Weights of a small mixture-of-experts language model, trained from scratch on English Wikipedia: a softmax router.
Below are experts of layer 6 (counted from 0) of a mixture-of-experts language model. Rows are named router (the router's row for the expert), gate (a neuron's input weights, with its number), up (a neuron's input weights, with its number) and show model dimensions 128-191. Each number is 500 + 40 x the weight over its row's rms, rounded and kept within 0 to 999. Numbers have three digits each.
Before each expert's rows: "gets" lists some tokens that make up at least twice as much of what it gets as of all text. This comes from a sample of Wikipedia text that the model never trained on. Tokens count by the router's weight.

# expert 1
gets: "\n", "b", "it", "and", "at", " 19"
router:518493488490411413483534446492531489493446536513557521521525451443515497562564488496529514530493544461434495475497520460547522527578543461497542541512519458524460489453536425532504504495511461
gate0:514517493549551481433447430501519528504515348501546532521426542485489510498467531533423546530524521476478395487458548547550451493535413499496546519421524505487458531492497467480511487524510423
up0:541523509458463552515516584448522491478528575491549499545548466414533480444488556543513503459496496436481553443507468481478521507468513600505450470562471534461456484517525506543483462517425552

# expert 29
gets: " in", " of", " In", "In", "al", " United"
router:491552479440499454498458456478471485550496540501473553499545534550512500466512510460545483504436451490458508543488508518491469509498536452418524480451551528436506524518504438574449552448459495
gate0:486506442532478450542450556522548506485524517511508510471558506556508465414404490457524449460463566461518525534516489472475429489495559504452567453532487425475479477452481431483583531457495471
up0:501472534517514475462540478508520467474518471470568461517539509561468487483550534465501405498459517414501497551484490638542471460455541556480432459538472531495452480475494517488536521464516534

# expert 8
gets: " the", " |", ".", "The", " is", "ion"
router:485421542477468557479581513512516561542466518478495523514450468486533490448508477554522479472555490560444435510500492561471477519544496562503470535503450534546481528449445536441518458482553509
gate0:485505470545522447525450455525503447538504495539517505528470540456516497486431558487523522467426478491459499477486496468491507517578494536453543480511465526479520491521426480534464449523522487
up0:445573464578487509504454515540480535455500491512548519565475558453457443545473581496550540475470605518523437578515409462445591579503509515516507472503520541504546526535467509507507468543530437

# expert 20
gets: "\n", " C", " was", " c", "y", " I"
router:486513535525414514508524526533435444499498529493496495470566490527486534508474558513501458567494484485525421459507474477554565457459562484457473502544428469521471534465525514506513548460542439
gate0:466513503577478524459541513497517500482534456509503434540464526518473482566443566567486440476515519553543541437533474577560458512541512526486435491486543537528495509478481573487540521488556482
up0:468505484530538574496504506474474490501513492448455426474506539462541477524518470419536485474484500584466487467590498467556538527420511512546448496463517553493551478492473454477574472553495556

# expert 13
gets: ",", " the", "'s", "S", " his", " a"
router:520531574497515522533493468489464533547584496439451457537503513519451528455463510463467586499555453490490500524459486476497477527575479482498516537474509565442516426523500483440541575553557457
gate0:487469551532564525474436564536476496448493554494501499444471502557532498525557504512562464484497501469496577510530495425392528507474434441506450448472530437568543503452495521489451468509396481
up0:470532493501539480418467557480485533450479474574446493477533528428453443496442564455488457466510549514494461464448516535420526500504582472523489462495540437473503533535510509434447523520523443

# expert 4
gets: ")", "es", "\"", "us", "s", "ure"
router:495505495443531458486551468460447451460472479497476503493437528517434424508550528498517484441503444539532451553444557515477481526510494487515418464480445510519455513505501456486554454566530444
gate0:579492481458457466511534456481453472367444450459444497496489509582539492450540493601536571540500485487462477407436518500563580539529459472549530495503427495506452476528551510492512541498500547
up0:497451504494487431560442540456517493484452453480432491538496514445518455456502552473442554514446520516511504517554478495496475524552530393527487527477504497483505536536552421518588593403439506

# expert 6
gets: ".", "a", ")", "i", "u", "\""
router:428476450439517509495490554468506538553438512485498429416566426516503533521564447433470515539540529459472588547499572424522604530523479500437457466566447483529491488397543511448482432488479543
gate0:448561527535427502505506499528483570499557591506473525473507486563452434504528493518508506435472524479520455462445492462520511564512556583479514465522566480538522493528462548528399477482576533
up0:485472520452541416528420463523518520521498524530467517530509572493504525502516511509475569538540502525525552518562486498484397498497503538505513526482487541542522477492497528496508452430477474

# expert 17
gets: " |", "am", " first", " on", ";", "ry"
router:503529569489513466509468450503484455487465438501501533545517566479501487520588419571508559528513557529547460475491453570545485469534502461508444517530450471500502558440570563454573553441532425
gate0:505547471543471485529457434516537520544410554516507501433503486477477506433521473508463532447488539533457538432509484592439527492509521524499455521442456446555531522501450488516523530469490497
up0:519489432483492544493534562445548512533542520466489496510500547538524546537467443486483479524535544490453490543501509398541381561543464554515541510552427495475495499531512529510491513506488477

# expert 27
gets: " |", " m", "ol", "ur", " th", "or"
router:461560456499487439526467497454472483498581528556542533521515436458485486491446475521506507507466465497507469486498466540459544467530472494560437555529463480549485497433497446525488510552515540
gate0:435537489473491532474479377438520512529458484503522544486516511494462480532477443555544513453450501484527501496444482492570505492458425526489478472488541582526402489545477510513466541451447515
up0:558488463488494511470441545466520504545492496421453514504470497496476605524519557496488513570515494528459484479554487525439509507479582481487512497556503439495579581533416475542454487487483449

# expert 5
gets: " R", " r", " which", " pl", " G", " 2"
router:453502444507533480474474449505548549542544482429475531562514534448469501459560539443515591512513569543493486478475532496408454548417601493545456504546541498529540501549467515495467448542442510
gate0:442415475589467535586404535514567539472497473498539511543520461513481541518468470528456422468501459486533566462593441470445512461472542442466479538472517448443471435457491500537556530460485505
up0:556491506577600488449494544522541495463523555499452555422529434559521463507468448439500397490594503505505568455559580426539542489521452557518509491629492552485501523488506517507499462495510518

# expert 7
gets: " D", " on", ";", "D", " d", "en"
router:418440480516482452527474582461464527527515512454518481556495519521516488519496462514464469548471541548549519495467431440480498493488510446496483553431530503516545512450439443497523529498466440
gate0:504520439492474523513482478443483532556535513500514611518554557457413487452481483562593541509431521577473551513494473553504512504501520420507495438465506491498442447471483508525497507412533497
up0:486493438490433503492478425448556489489577424449435546498513466548535521476435519507553517487500532516425602529555511515525526585602498492510516479496512459479472515611578478528532547430534521

# expert 31
gets: " 0", "N", "/", "ow", ",", ")"
router:517518485513563453489508468505515534522464466519466466437507553478565450512511504558470496471548501530578484509583474519547555487449420541472528504503514474464522564474565452472491545516427580
gate0:575571468500521440432457512555531475451519466521584569501444492465519491490530514507502476476444471476530562502522594510413464509494472483488503506431460426490486469499487506524534523501517512
up0:511593490530493488487500463471510457488506437480466552395495521403496491555421399440464520575538410551510547475556507479532498493404522450584448541537464475556516567512468563469511457461509477

# expert 26
gets: " the", " The", " a", " that", " this", " st"
router:464468521551469537483507541546491438458486435517541538450503518428472552439532498524537515451484500531563449498528488452519480524475480420492475536463558534487500508584538515563428499528440566
gate0:495458482484446430486518516457536457500423496510484497492545426468476432453554490507533602459527488504517512551523552512534540548546567490527510458447506532561489517456508460451480466483498516
up0:479509498498431580517472492458572450500559480489504564523493457487493528575556493525446526440505417422462496497493522518554414462467550515558594422535483578582521538462459602482462470543454495